config.toml
hidden_size = 160
experts_per_token = 1
hidden_act = "geglu"
normalize_top_k = false
routed_scale = 1.0
balance_loss = 0.000806
balance_bias = true
init_std_router = 0.0372
norm = "rmsnorm"
learning_rate = 0.00167
max_steps = 8666
dataset = "wikipedia_en"
Below are experts of layer 4 (counted from 0) of a mixture-of-experts language model. Rows are named router (the router's row for the expert), gate (a neuron's input weights, with its number), up (a neuron's input weights, with its number), down (a neuron's output weights, with its number) and show model dimensions 0-159. Each number is 128 + 32 x the weight over its row's rms, rounded and kept within 0 to 255. Numbers have three digits each.
After each expert's rows: "mostly gets" lists some tokens that are sent to it at least half of the time. This comes from a sample of Wikipedia text that the model never trained on.

# expert 0
router:155180130177106122128089111169107128058176123134113121059106076201174141166150158120106151148129111119081167111154104134158164117170098151149138080187127108123124180147144143169138125143109141107089165090132144080045110149129071089138148121101125163143152083117101118143088106076100104099178193124109121100116134191141086162090150080136071187114146189125112128071151093099142068071143155068173091141147108164134107072154133150117149098156169137115176132114139145124112097089121134
gate16:127096124157110207106153121065173156150177173124141118147109131072170093152131135071089110120112169086097114155181112136105185100127092115158133119138108129121196174127155132159144125078087088158131151129161181148168158060103080106106126132102114148128156162205112055162080103150173105124139143149126086161076155107092167130117140165097121095144067172138094103159092069090144085111139135121139099124195112148128145178122176156126088113092063108146129144184117114125133110180120165
up16:193142172087155143145166118157116137144133114105156124080160165135106167102110183090208193120077177199183139126132151170122124050062165120177146137039140128159120127171074145109118114115155108123102116105129112140101134155116119145135160132132120200135112168115121062106120111127081117166098139090134111100086100136136084145138125152119112138090117134186143115088207105205145157185139162103084099138070115122149145103123057130133109144093163075146139144127131119069121117130102137
down16:121128089109111100131134125166093136111175078158119121116090110113122055145131140144149123126187123111112116109118170149145134147194105165181180064176125119158106159181117139105163166130091109129175133145142100082140107162181094077140114115158150152091123150118136124163129161115179140116120157125091136158100118126104117081172180134091057101093182151179197183135096142093146097146174178090219132089117128146085139105124130114137074159043150101143092117063179143143085177145138117
gate17:186132091104167107157134087114144129127115097142178084097140111104104162048150152117143143148103080124108110104152142152153125138116150116147110097137160142174144086195129174046056080133128180107133154087118105135174130106166155130179147115144121106094144180119097120093092088128190085159217080187143123099077136209125153161159109156151136101113184078142164128087147113156206082083132114143114135100141119095114138124145142085137139095102076128147084127173172081120157131151142120
up17:153109188216109144105148110108096124085120108158158126150135128110111093104195080097153144104115114120165081077196169129093155183122096118163151100124139122155170104149176193130091087134087148147173193096163176132167128057106039096131118112181109122134131140158180136179161094154171110082115149121117114114125108159121111102156146120074097106166084141134109134111156108073160104143135123119168067083144108126101116148133146180093090121124143132123087139116132088151190119101102209
down17:181131100129091088136157173154167109101188176095141107136098110116097088112074149158166164146111140130190209142117127171101150102085136101212080098092198142093163100174143122090128156122117131127125150131109171105129108169156137069098185067156155152126131220147092122092070127094139147098150171171172145141134057136107138138083112149133151089089117134158144103076109125131073116111197123157139167128140118142149137089129143110124129114144110103113105104125172067134180074132108106
gate18:116021113164120189118126117104124157152113143112158116103193155144136048137115099134166070123087125143116110169108118141145093089153130100113080132168136182170100069132200161165130140120135150156099097115109110083108112107123129124137193120121069153114128103164132096175137112141162151128132132117134151159109151105124141149147161082093097085126077095129118117094155124118102100098114117133090075255149148100121131127182092162134159136164093165155131155088126090110221124117144156
up18:146103159167118113170110144163131081181182138108081219136086063083153144169143139110164112141100069132126135188086113089128118081124127123115098170126139079142104175182119120168117125141111117088068124127157114111077168117178048157106072149129111160189104120119136089096164099124116141121115161119125097120121099078132131081106042120090113091132114064149138127120118153139138072145078145109157169073091143088093120137108057125136105160111126153147151125151086128166131045125129102
down18:095135140120183124171174117113093132122146146163120120138134125104161161136086065167061104163093127107092131098151144147163157164149111137139132086116136102189155127098138143167106140097103081189142163144100101066052136103180117129110178137204130119131130103145190092135096176089160083109088114126152113093104141084097136152066140140129111125156087099145113209166096117081117099080149167175077115076162115106110094127126127166115122062119074129095080182140137141123095158147099202
mostly gets: " more", " contin", "irc", " since", " del", " San"

# expert 4
router:168078161096042154136093165140131161072109172124089108136138081143140109146106191070086120119142101153095122127152080144172117118126107071116124103133143132113130130120091174132055107043141114116208175140116178080085130172054148166103140110139093121157149151083174152114067112136123167088102129141085117141151150167099172135087164108133083170129105068139120154080080085110146154099139139079080123138178103097099136135151137166140128128143122117108112118144082167197126145146171139
gate16:083098084129142142139109162087099053114161114113078140142070104133091180092140140197203091140182127055097094119121113142151112126170059142130148159160127151123129134105128137083212115127129141115128159097122159094148162103145125128112116122176114120147096122101146124160151140066171104101113078136100114151169098188139107145135080121125074145170189212150094168129113110149183082150167126080174140140165125071144173123152175112085176090122095153137145168151104100117081112117153106
up16:087135112097166162141147129124107148184153112114144140181146149116079187153088129133039151080168111170200100084084135098127141135130140109120149109089122130145209117185126121181132155137145128122181102164162151150079139137081193031133140168104144150173093156121099101130088145136222130121131164154105160144072132192117125135145184153153136137167093145155097151109135148125169170153102119161139124180154130103136137131109127158120151178163160146100138147160086160071125060106135125
down16:144139123114091125138136134087139124087122100130134127088149121152150038111091163097182123169136093131102118106115086142084142100158156104096145133075134176119210130140161106130102131108131096173191192090192121136140154165120123080121154091170130142133120154180181085096122054104123121151098155185110102114118143128091119125044115132205155140170123068162123138110065176154067148103142173142139062119115117075096111120129140157160157125133076155085131131111165115163092167067153129
gate17:111156188142123101121163129187186146149136166112105119134149115078055187147100089095085114139120079093118103163171150073149121130072150096112111093057096152146040077137145135135083129055123182114102100123157158092107123123210184126139125122108127155159117208131138141157101074140140126101165168089149127111141094112158169144111123156100106120136153112123156150122127097114119092087128107116158168156082131045093078100092104117097135105119112174118158115125172121154153191087164148
up17:139071102153075127094115146150118159135173125141160162089157167078126093128084117113123154177060148161184149143098105141146122138099127073159181137143134153116172144118122127154123112102148079135110159177148102142196135123121082165151136111088123103093153151121121129074121093150191128176168141115138154131216128172148169131212133128121137088141159204130208100170097101118176091158166097112150127171155111082192086106132099095151141129127208180118130171157091119131131145171133144
down17:131083132132098091131119127118075153109098101083096064141183169162160143166131142135093129106105132167176154072128130127131106135100108125135150149204166114135175171091171162097140162148125141081157179104103165100197145146164118170161096165160177101105109147159117117134206111146086067149176103123108137138111098122164086140093151095134165130192126125119100085140116207148167089131076158168078124134105116166117096124088146102145192091114066136152195175145150127072108139113099158
gate18:142126130142107148070142032071106132090150174126102120181085124127132129085086162111121145180172103067052154167129074052099052162059149097121144137121167160130143158139110132152126085030116160095134088130149185069180150144141136171113117124081143149152151111104143161078152101118204171136084141116094137111130130126101114104095139172123122103133118123109097169114178142116146113143111176100134142160101155127153129132141138089113081161147168124104111122151141070140168158125100168
up18:137096109140133099053117177156116097154152142132127162194188143154082141098136189135143101168093067072160127042076079153082089125136181100112103133127125150120079092121138120144138187107142124154151084134129166173149133113132189125121158141112169147101094156084176133150197089079124134164099103133115126123100143127130155087117111166157090110126116109119150084170126131130161111166091131104138176071155136160124085141151182142166144049085136138074165141101157131174183148156167183
down18:159093158113139096152170130101129135137139048180109039084121131104082131073108086115102149105159084039109164076149181121155090140107099166082160119148134097169090116116198118145104116113085105092106148110158121100138121144115154122120145145103142154160122144157047129138138083073170108150163112107155136106143123174169141138092097053071088117126122101087107127121144102131043098075149130107185133125092151140178122140151154124126116157131177111102082099130097068144099116186111139
mostly gets: " j", " would", " mov", " writ", " we", " could"

# expert 6
router:145088144185109117152057174170114138098159094157122160124159089143152123136162132156100129191133111166092126125125122112141158102175104121084133125132098148156137136153137163142141126057128159136153115075131147068093161152094117173111099090134087160168077118109124102073181218114187058105133123164101135161133179120146110102154063079117125107122156166140112170108125124193163017096088146135118129120173105111090096084177133138116168071154140099115154127121168092086119118134079127
gate8:148139165169102135163165142119133145151114131110154153120084187154199098129132147082097130085172129122124157099091188126106106145059131096163185153066150105094137128114139165109118093096164150172101168102149123106142138157085155147133117166139152067118092172102184121136094091145161112118114144138132117163119112114100167095111187134144131118094080115112087077134156189102178149145177078133168085125162145113132142107092146101123037134101181049149084087051143078146107072126168140
up8:133145080144110174098134147067127154119099141171139160140122103176085185161158089109143079165119138170081154116170104140157080109111127153142148107147154091093149099104125149110193149121104116134164040121142076154130172133107084144098082161143205124103093177140107157152103146147153075089151173196150079153138094091162175089130160133126176108139117129123107127116134134129055144122106117166139125167158089180096162139105098123224177121119123134185095137157077089163113134125159070
down8:073111105104129129117098067132081146118061166083104122062117143091176141134138148113136132140101132104135079127117166099138134121111147157120097147141230147077089136086177151174126141144129164150074101143114084201134109049120115140085121143081135204164208169104126083045066185049169122075171157164135124176127111121103131145107141105137125143147164111131147080132172099099123104128137120108139155130144114115117135137125131048128138159131099079159135137120114130088141148111128119
gate9:213153130096092149198154122152084065110122116090096097112199183122099161110097127124151128130126142117178175121152154149163142177098102132130116156178151157157102102085067174184112080154110188102142189072108145134115168104206142093168178060075133127126125107076143125122134155159116136192130137184171148094178120143133187099121132134114115124104132153128104112131149111153169123137146156124068120080118092112150074140150125154105150133169122107169079134151155082090124135163163166
up9:124084127095088098092101148162133155132129060137113167190133111118180106154130133093081160157120143119157106141181155046105135118173181149102159125089123099136216116184154120134136097168091111110139051134129199156085098096118105103115147149059146124101149120118131095103079118076153136115082147135166117142078173138096137162167094134110113090090194132125114141160074105105176132104099087153169190143158103162126161112125168124104085150101110103108114099121116123166116096176061072
down9:190113070118119098103092135106135188113182100123145072144151121127088111148163166113067156061135168129123106162100062142085123036109117117081133167149147068149104139135145114123107184113104113157109146090097157157093144108139137128104140077121121126097110118162163115145106115103141115144086125084134083156139093081155109158153096106118052135145204127106074113108158087124128160120151190116118089098113158081115102104102091149129106058140102125106117049167214115171121113089164122
gate10:130188133127111091099043063111130127160147175157119135116084158112162092123136175172102144060079058168183149096093111154127151159114118140105098125199153174112175155076052193160148155114088136155149082126118117149106142148155124088150136122129115116219106133096147150123131144108130126147072150144117125167129079136095148109099093151103169130158180161201123116164109099093175080132106176149117124184159142098149149141139092098141147088114073104125185160154136097135167131122152128
up10:156120091170147121098129080133084097090143165073103179092110118146142137159125121147110195164109144078204155152060125097109137081152118128085157087112109139120209126081136146141143134118085112176145120104102103110184194138094123129130099163144082152137130170155126154143119176135075137138034132143148102134115142109119158155114124144170071142128178163200124168124087096066123101138091140126107046101091165134123138157138129204109127175144083152102079131148159135149143068143102116
down10:114104060132104101124144141108199163162123145117115132143128112142135117197104141144162140108178160161158120047138131173118085123068109134073113113172168087165124117163114141120099060152052161103104111167135143128089193163161160094121180089135138113115157117135153150108122115108139121126135073095161197080106168131107131141157175100121097192116140185118133124100091132155147103153087119154152113122151102076153182147111113137124155123052126165232170145131128068166152110170098137
mostly gets: " bro", " adv", "duction", " S", " var", "chit"

# expert 2
router:150069094158121153125112138171124130081077179142142145129142163128090101134151144100093187106126127169119085131064164075188091083139092124086110113130141155143090084103137224082144086126168085118127133074148116074127167141112123157121165121056118132176136123129128108086109116110148167096133098139172148141114133102148099157175113132190073178170141101159107127099152092085109145040152153121109091116130095124141128147195168122141092101126151090166112054117145116080161079079107102
gate16:174062173120112099133096123157121102113058094204167094142163162143090146134062103169134108168063114177161169076181114122166189101065127131093156169126131143165122129159094141098118094123107087116086141121138077162140171091155147190114155207167101132178095106095148133193121110137122089122134100127062079147126128113055133146125122124169138136140166180154132149133128104121133122112076089107101151183123142153064155079090112146106105121106099170127130169095111129117118119108129166
up16:093161073143146062130070094123081080130108112107064089091140081153131129124129099098090112135090089161133109192152131140146147080172114132153149156172116137186156152092072098141162114133126159181147143146109151138185166173122107163122117147182075090143093101122083132103137119119164094120103108132134119088085073135119163133096070126107110155130111156114141164067110125128156156128166184107164140233132051131089090178108138138160126129119058110125132108133159071151068141152142169
down16:125142154149133153134154164166082101112088099122116078123166110108119092163056138139108110111118143121070123156168125093146112132144098122086130086097116120120181113190099107133066102154115119116103131109153144134083161140184103102117122189149048144104112097142125121098105118073145128205056174161139124090064090124152094155108132127121109098145148072134125103107115135051099062177110156164137123140113093032100092133092070119154129157172147095133088113114151139152092224155131136
gate17:137125123168175165125098110126123170120204113102134120161169109120128114110136128134149179133119139099117037186092173063133098166127092130110136174221171140142149141149142115120184102121116113142128101113113177105107150184099130132123110117194116138091157209130132101133093172098196078105075111113140133069137135150179149076129065175071129171135105163173171136139125141114126149122125086103143124193122144106143158095148182137117158146128164220095106174109137118153153136124121086
up17:143167139125113144137127100130122185154134091169140146165174151130198173186152184062187072128164113121112142107129098089137090147121114167139116106164154105124135146157119143161123094147064124152124156120130091145072055093109092097154105068132159134148104201119131094127170103135134081114130154175159106162124083140113148074074126119101155136127096173130086142143122138125143105124089110133158027059138122123142110126145074124115020085087075186116102108138120136124066113123119128
down17:136096156162117113104176150156145137118210173089095139131131129115131090117135152036121135098104126124076105139106162138160065096189098089127117125133112178176113125132108142154166134139185084137130070162148125086137084127074073079124128142140100160124139107109157101129133202180156180116151100145134139174145151097150219101178114110181136145113225123149128161129147148139136137145115135154139167076074145121133100097139206152139125092142058102121133114136109173079101184108127140
gate18:182130112089115154101156111097142084122087061164047107123090139151115149093114086142127125119169121129176049162145132113172118128127177099130152125127133121096145095136112121073100142192114120180058091114156127115128177141063184193129066122159142081082102116148081163097119119061137116037134149134165167137155112132111087112131087148091084169061164097169137137118146131158147154147080127119142101156122140124096127188117142144171117131113147169062191151150122132165170131134123138
up18:191104191096079110181122085132119158159119126147101070143146041116156123100158112065152121118122135113180124120140148138121102099107122117139183114150123189133076133101197112146099157168116126114135128162145155167122155072144204097123121111205141157092138118148122118098147141061159093116201099132149120109129121142098112103079078152129145137113156127118097119088161177048097113126138178163136152136117141177137098150066112116152113096104131097140157080175075073128181185164103167
down18:084093099201128155138164166145081130136143111114087120151117142095114177101124135116064108137154127119138106164223105092133070079110128122081086164095178090077137093155115079125105104118100117180079100166125137102171135140091116098124141147159131093094121165105070117112109142138134128192149105110201187162132116119135069158164131095118189112127062186161129150160203111094085124139104154184095102095183099087170124140121080123110151148135146150104143117147141109160108130124057131
mostly gets: " then", " long", " while", " However", " announced", " city"

# expert 7
router:183103142129093092157069100160193158129132142096118163164112140173171171150099148087132097119119119149157171107132102091140158126078082145097112142183144141128135108108068164163102114185093174065172107042138111097109092152127165196180109053100112161117185143127162111123124158149113160125117162132195156122113129186109121093131134121164090147136122093140129096173172061106180113076140132099143074192109149131154109128123161149116134121149112157093103090167140112192104170091115141
gate8:146115107088118110138132115120142155113151108127172142124087122059114124131159085135142115117160148165099147194220138106137085167078068102109095154112118136070119129144133114172100123102144089156129050154146168074119109128091123162156087111110102072209148137138114144125084076108107088118158152086140087087102179123130096140140092116103136113180162047138154111141087179163116112108110160126120102184128118119179133132124107213190159179133104174093145149087093201086147131131124129
up8:101105152150175158123164143120139211105154130146149110175188087135114091176140110108088117154110103151096091083090097115119087101096107119137205117065157125125128198126124108061159108116110092149120173099154147103135144090153125128093059060103164151174180094147046143162112167205140116095157141101105145130169089103130127094118114153149146103154104162174124121127126116132102126172133141162091111128163105124125103202140107118130155187168135192194122126144191159118112143167167144
down8:152183087193164104138078129142167101107159094135099181152171105157161076185066134142087146151082142120162149165121161181181093134156140131137141188121120158130163078111129105082128255133146148183150148076140151094139110101114121106095139147135144085117117094130129103122058097068158156143118131100110110135077104095092113132131111159125124132080093085110127167131152060094128102127136146133150158131111132138116169093131164074095120166135102139081115132083108142122227142151164117
gate9:041155128115116136144143135119166148083085109097055108142133144115125123148144144062078127117162085129154171147141154129128131120158121134158066153120142154095158169123149120134194079130108047128141137111183061121154140140087119113117177134127112095104114128140142086112100137130090154174074179158143122118119083139122137078164127133149089142142127157132128147107138107188146194057136189098116220111113166144149067111120099212204103133090091156135156122134113136152162068079140109
up9:121197109077147135093117133078172092039084123155073132109155143173118134158133082064147139100144127088122089127117148142161061164082105160158130151164117182164123144132139179096184107135114160141095095172148089143099187174092116117124129095199112159106151135181095120136151157137129129169113086120111124134158107079130113139145181175214149179130132096120088157125100125152155135063101145100150198094143148145178132070087105135128098107114115171130154132078092089153113098105154150
down9:117169134068120133127160121115175128089126071163111148172073093141123137160126136152060180111160091106076117108164111133187136138103159184191184174192093117069095085105117120118156094116087148128122116167190153168152134161113106112087140140171147110087122090176114099097147156148205144158062176073155135128128094134187161077100097098123115125087113138087156144183122155114139118115113079146146143079110130082164138115146077169156104148108094189124162117114130102163135080132139093
gate10:074155200122123144143076097134077180182119089164151165136107161133111107157217136178114135140139148127138169196141111160165125152109122131137073145113134158111076125107117155096176149152125202124171106155170155118195102162094084113081133101133083098172061070156160063157118161145163183142079197131113109140133161120133137122107178127140116089108105132131106162134111105075136164145160160156094082111128120142126117134132130176071120091180138109174149153176117146100107097180140135
up10:139118170140117146174134106068132162117143112124097125093086098160163184177183111183096126100108119125171106117159128110130166136127168158168089143087094139120168122169122153097109094098130155121170174189072109116123139160122139151085116110054180078163093159111131131122135130137159164119186059112158056177112161164146107105170159125109079106080095115136131183065106078137115132112105097143137097102164132110074167148137115105067126123180151128105137062047116147203130119103143130
down10:175130076106137099142114100086113086175079152212092145119118145086112130174150089158179154178142099149106087101143085111116089117164136158105110116112112096152094102150141166124097094166136132136121139241132158116123096087156152106112096086152123150104086129124094159103112102164118172100127088172152155061098096139150117045117094156120147135139141113151165163143116126100119095103071136126160099162096073109119159179080182165095137165118133015139148119098129149134077117132172123
mostly gets: "°", " Mc", " class", " Le", " Gl", " La"

# expert 5
router:125196094129107209124124164095189097130134085140133177122088127105161127131135133085167143142095101120133094089139162070158128086171085055138148136118168149110080160148121158149088089086133156149107166084124148063128206100142129097107198171121106116109146178079121148075167092096105088123154194171130112101121095160092164149170159104152063107115113114145165073091103124159156139121098118171139148156117154137068176127151119171117131154140135197090155103147140162135144110102092155
gate8:170180136076097122130130161112149160132099094133160117152103140176123101119164178103162177144112141076042119118094190160120101127062141096143162118118135103157152087085121108136115000132152110129121183158169093092094115088141125109169128117077116128072089118096162116175115125134135107110119138114170128129081095140119096141123143128171170125159164087107147174149137134084135034152085096138077086135103150163126068143150147139128122055122111166129144150121136124086150145169072146
up8:115152094179100103188149102126110093136124153115136192124150126114127089079109123084127081117140129121111119114109087182134080117125119215131151078132115133109166177158069113147134157098198155136113085090078093103097138133100134142154129087146161171107073133189095116152136122095184169128200121104146121115170151143174109127092172152169111147162038164167092108090120169180103150123138152091152170091107127108105145108106134077143177091177126163097225115137124156148120152161130110
down8:120111115124152163117083107092099106106084165176120119145160110105118176120189117146139112182170183149121146109117087169162129156144152159152101169124099172125171147137187148163093112142197127151101146149129104154152148166137114138132149132118101084183125183099152113119150160142108114169152143158104100096044114153122166186140110051110154116130175106140139124119126102153105199071111098175120145129070196133104182190094145124077134080108125129094063130096171096123141127127081033
gate9:171115116117127166153127087146100186133093161087101164107088139071112116134138148138101150131116072147135155191160163133172155122109099088095141129122108133106079076128163173085157185132133107074153153071166125144125135137156132146202118080091128140170139057130145107147146128165152139130110071128100194128179162157158163116167181150158106122165108198117128101132121079140102136065110145144120136112169098193116106088115081129153129174190119168149100195077117184161077133146138072
up9:157111137146141202147094153152119086090128157105124099157112140087148141045098099106135160169156119123121095115126130103123134128110098116156093121163150128155147143145102089158108130139124177127171081132111133097107102103051093128136083083154180222127103120133126175084120172105148112144094150179197108202082146119158091095080138108149125135151184097111187171048157124098115076148166146137138073075162134116141079123136087129120153087090089121128159104208142099186129146120092133
down9:123092124155109095177133112130171136144076115147102116120153071116165095115121154130147149072097202154108152181155135151093085140126135078102040074162121095140163171133117118148096157149077073145107124118091147148088098114151133119083061140127068094119071142133197076143130152078102139116111148103128110177156185142096160152100125108114111101119168149091163168120055143117129091148151177132122074168135124129158129080181122172102097095103070111133120111114113069088124122074181172
gate10:089137125133122139136113190145078162156154185182151133143044095134119176128047104160089122129085123068074085119127055078114131133145102148126114119147127134094159143141165131145152097092111149120129056080104144140124122124088139126118088121181113136092090163093141138136145135122112174128045140136157064128140115189122079110087117088137112111140175148094101164087118119143190127139077068104131118156153201141103163118146059120100174150134133119090100146109109086195110114137183162
up10:109143102128102094138124153133141174101162135127106106096112151150176158148129072143113134080081156166147139183122107174148156168173106193132078137115185166130137163123125164141087148100164026153083172151169128083161124074149086093138131178169152055134105069101143174098132121144160095093122151132120107050123118086168127074050085082142144123086117121114157153103143159125130126133206155135134189095134159109121163081169093112079141101118119059131158110119140116133132136131153132
down10:149128147113131112157110132122100140162116116116095166109118104162126151141117149129140158103149140091177097117125145161086111040086157144097157168088130142150090097072141143149158077117133116130098173109126136116102106060086122108107069157104120129105074091127177125208123172121129101119092190088113078127191154135175120098149150112198106123045178121139122208155104025116148148124132106096173155086139142110161175048098136107133106093187126134125143163095118100138136148132176109
mostly gets: " comple", " Cup", " Sm", " Dan", " JP", " ran"

# expert 3
router:116152133160100110114060135140128115141058147122158100116121171111197115119102165156142175108090133131179127192136134092157132133145106085142155105140123130141118094132126171121137100142113101098213105112223094081122096202083089161093106094150124141096110139144097150113144128155153026076143123159101134106151092146083103105149139060202102177134055175122108105118146129066096127132103159145107139144117130111089132142078096153123142169157069114112144121135135074107125097093148065
gate8:141105090089153188163103069073116122109183122138151134166162132083139162166066152092128154131101193120175142186109141125125220112098129140152136128045100167163112100142159133132164115120113100157162090147121081135150112114106106146124130172194060113121178186126130084085124133105120107085097125193091163078134158156117177136128165077107146096128090182108064184142112140112133154097094118109113139126139215120105123176102143103109150125146161096088105138143120116144124103092146073
up8:135161126139131187135100127108129131089096141136154122045122200134111123143089119178125177114137070119139165128162193054172113093116151106149165141139118146099169142133111134159133088127136179104157174127149110115119134177121172169127092185189089110158140147083152126147099105121095099149096120142118073112148193088147138105077154133131174160163127088103120134105120166118084154128198131157083152082105097157192128179106197161126080164143108074062081063099166151129159123129107118
down8:157127123091107186124116114133091124169172158092134111133093153113056090088110101147138114116140166148090156114127058123069156087113138160109092105103167138057104118145124110199094106117108128166161123152131129072101144137094096125067123063095058175107102143110134083154157101125153139091114131160157128160096070154140132103107135168089192153147154163171192086174162073126122153141155144138170147160145139104154143112163163074191119111136108105139098092202105119122145061103098186
gate9:096111124121083162098075109164077072111158145122153103081153112162149073138142089171099166148097084135151108108074113178089091091090087180077143123215171076116172156102136179137133102142058130147146102142113072120106206138114127138123113136129134063107116128075136127095128142100141140136102120137110133142119161133086169060132113181134149152084141098149099150124142160161133086176084092088191073133178145144127111139159110069104151062115138119160141189127146162099085133148126154
up9:097118136094157132153102092068160165175133140145150076138152103168121105201040129103133204147152092095123145090156176091058080153124164163120121182131123090084155082145151119162115121131138083195116101186174140118138140173136129129143100116165115069075138120144139143116096139098090181130142098125140075109135121161104163139100141139137121096168123105076123100123138091084090105101157109135076097095150104081179144115108133123157139164172151137140160102121155238189151112154097144
down9:143061159127118131081130179175143076130174133127166119146130093138140141165074136140124116084124093172177147119116151152147131111160061122183142158166123131084175125159100152112130157153164153086135140090186103137120132159169069112142113162154143114119087201122086120184137137068088195142127152161167149178093106135068124135135193166183120142101191134181140163116133135095104100187147133106127086097094110118077093107086191068148136120128163134114145118073080151156108100172138161
gate10:135158117178119180148154101116150140154153080104123132131172156154182118161091188127147127147190137140091154110133076087182150169208134159141173091122181206095073156200147089155094093118102170135092082182179179075133083176146182103140153139109052095134167211125149129097089153151149141105117091093114118134132110121113178114153084159172153095095115130131161091114144157106168139132176114095156178112150122106136111140110147150185125138132149133124170119148103120143133115124171137
up10:117140185098120084110096098137123116177175092152167102128137131151114132129139154114145111070138158142178097096142134096089099125157110143070085180137146175135086085089134113119126123210139148131105073104115152074148093168159075105086145112134076089111164110211210102113145128168121112117101085122100057186085134122069126167115111123092133136143078171055166125138142140162151112110076116112095103121125115136111105087121101209114104149125049104147135151112093101153091107084100130
down10:113134132082075204119131111124078170180135115100117104191099113129165133087124086145094153136150141106154141153134158170139144097126165144150123117123159093082130134184135121100177115147118217040112151151109107072128140135102056099152115112073149168115134110169138112157062110096147138118066152113129125167061141131142096133113049167119144077116137159177140149099116144161126146093144129121118101105177100162174047075164135182123132101167105169185106164097159151128129103085154150
mostly gets: " per", " app", " open", " Phil", "overn", "ourt"

# expert 1
router:157138064075083199094124070087152143113165173127140175121102130091078111093087155128131134164145149110183128137154204114149148115142135143084116142111146107118102096112098126116159149115130092054111159108158105079111120186143155136163122147179103104131128102151138201092122100117121098075130129102118154139107101173102112121210136090154126184172115106172102101144177118154153136113147077138149119179157159094114138167110159131150160142112174115060159161155137113143195144059037142
gate0:092109124135082135152117123043119159157120136154119156134122140152145095110111077134093172110188077129137078120077146141173117129124093141131124116145139137121162139146112131103148151122150160127080132098182206136176153131125108131145149151102111135146123122159089084131119173101055112131210138198112108163116200105175149123151113119160138123156151121105106132087166105150132085084134114098135095115078064138147209070083139181149197104121185159166113073163155118091116131117226097
up0:122106106168146129104148139166088148095068195171077099091157158124110110167110156164090103134146146117053114153149107161132141168119122124039109103118110110071137076079134127118113156080147107171075094152137060138111131129049140159148047072146150106081124147098118169097133122148137106138076083107113141154116114119102134098106184157030156201091103119075162094109139144098129148140106180137109119103132104104105120116141146115106141132114081120138126146064110164098141089182086125
down0:152131066147106087137123158083164071109081093095129161166130171136121093107149104160071177094119067113154180155101119143092122150084130113124216115105172131168147116149127067148103156089149083138094101134133136121126177080126081170162174124167130135121096112159141108165130108125111093109141129155141100136110126147096107092135122107106146115150147152123099105092153160061169060081110129154124037131109161051099087148199147159082137106082114123124166130155120152185179169121175083
gate1:127133118110127153143112113075119148072116086136128147134204148142145132113141165108190109116147131140179114144094144141169128120174131107147099122090089164149107110128131133106128128113119131129126141111134165137148105124071154108070150085116206122118102072131116127157191180081159085086168150125107102176154110125105109112105148131131143115086125133110052076115123136131090152108092175140065145077076166244122096174100044157138176113127148194148214140150107110161150147111176084
up1:093156121112108137156164168075154166161155153135109116132089127111119145147125168128138074135094132170131182092085135118114127125127103118100180074096112092079179115136137107146126153126148180140193079173186151160165142137105094108116114101104138109156120133113127093137097171122157125074184149084098130143106149223048150150147200134102163062103146114068122125093182125109112139066140147163142069148188171158064096151112126073192133111155131107123108141091136174101160103103157102
down1:122122155146157161147150093130069136086139156107188131140113134114136113123175150089207179099089166141124139091137143140146107194131155143099151160158121177072121236058147105166130072183115126106063135134140151119140152100177121158087180112122143088091138208152103146143162142101107136124149098107134139110133134118119083128135130142147094149172105189082154147155101098060088104155104151134150099092106189128097188082130205110105112111105098098122100073115111116134120103161075129
gate2:128160141098116094084065150142136174189127108108160105144157130090056125145138178094171147042090121175113117097159099156129148135208151129117090183114109103152061078136112142120178098143143147156113058112114131113185160170171140169108120157157104179068110132116085058175117139121113139161144107157155097118148115143108115156135094169122133137132174097113113136147114125145159132104093112075149087101156204200108085138131122141100160167084115131064102077125131133128104185082129123
up2:063142132117179145068164123112157088130075170139148096156115124159136164126199129134162099152150111130125075117065125131141118127128082119167150118101122104128089096161154136163132146109177135164108132124146107121133124087099097078153112085087150081161144138131117126090139219155188075162072131121090190035112140122126196142128164148144190181101186106149119128128127141151151114191147151146153141187082084127095165132126133108104175166128075188149132129096191102148115098160120100
down2:170133068144119127127120144086154181092144101156111098140145145081126118157107148178073146086148119146135109136118137095138101090085143170136154122126057081172078089130102179114104160102069148097166170138138151076175146157168116098127124113136148107133133137163040151090105143131129099111158154143154095150112072104092064162058167115130082067083164118164084083125173113125148075158126135110086150099152092079039133115160116100132154113086067153126081110114088135128159125146088079
mostly gets: " ass", " Har", " States", " information", "See", " Democratic"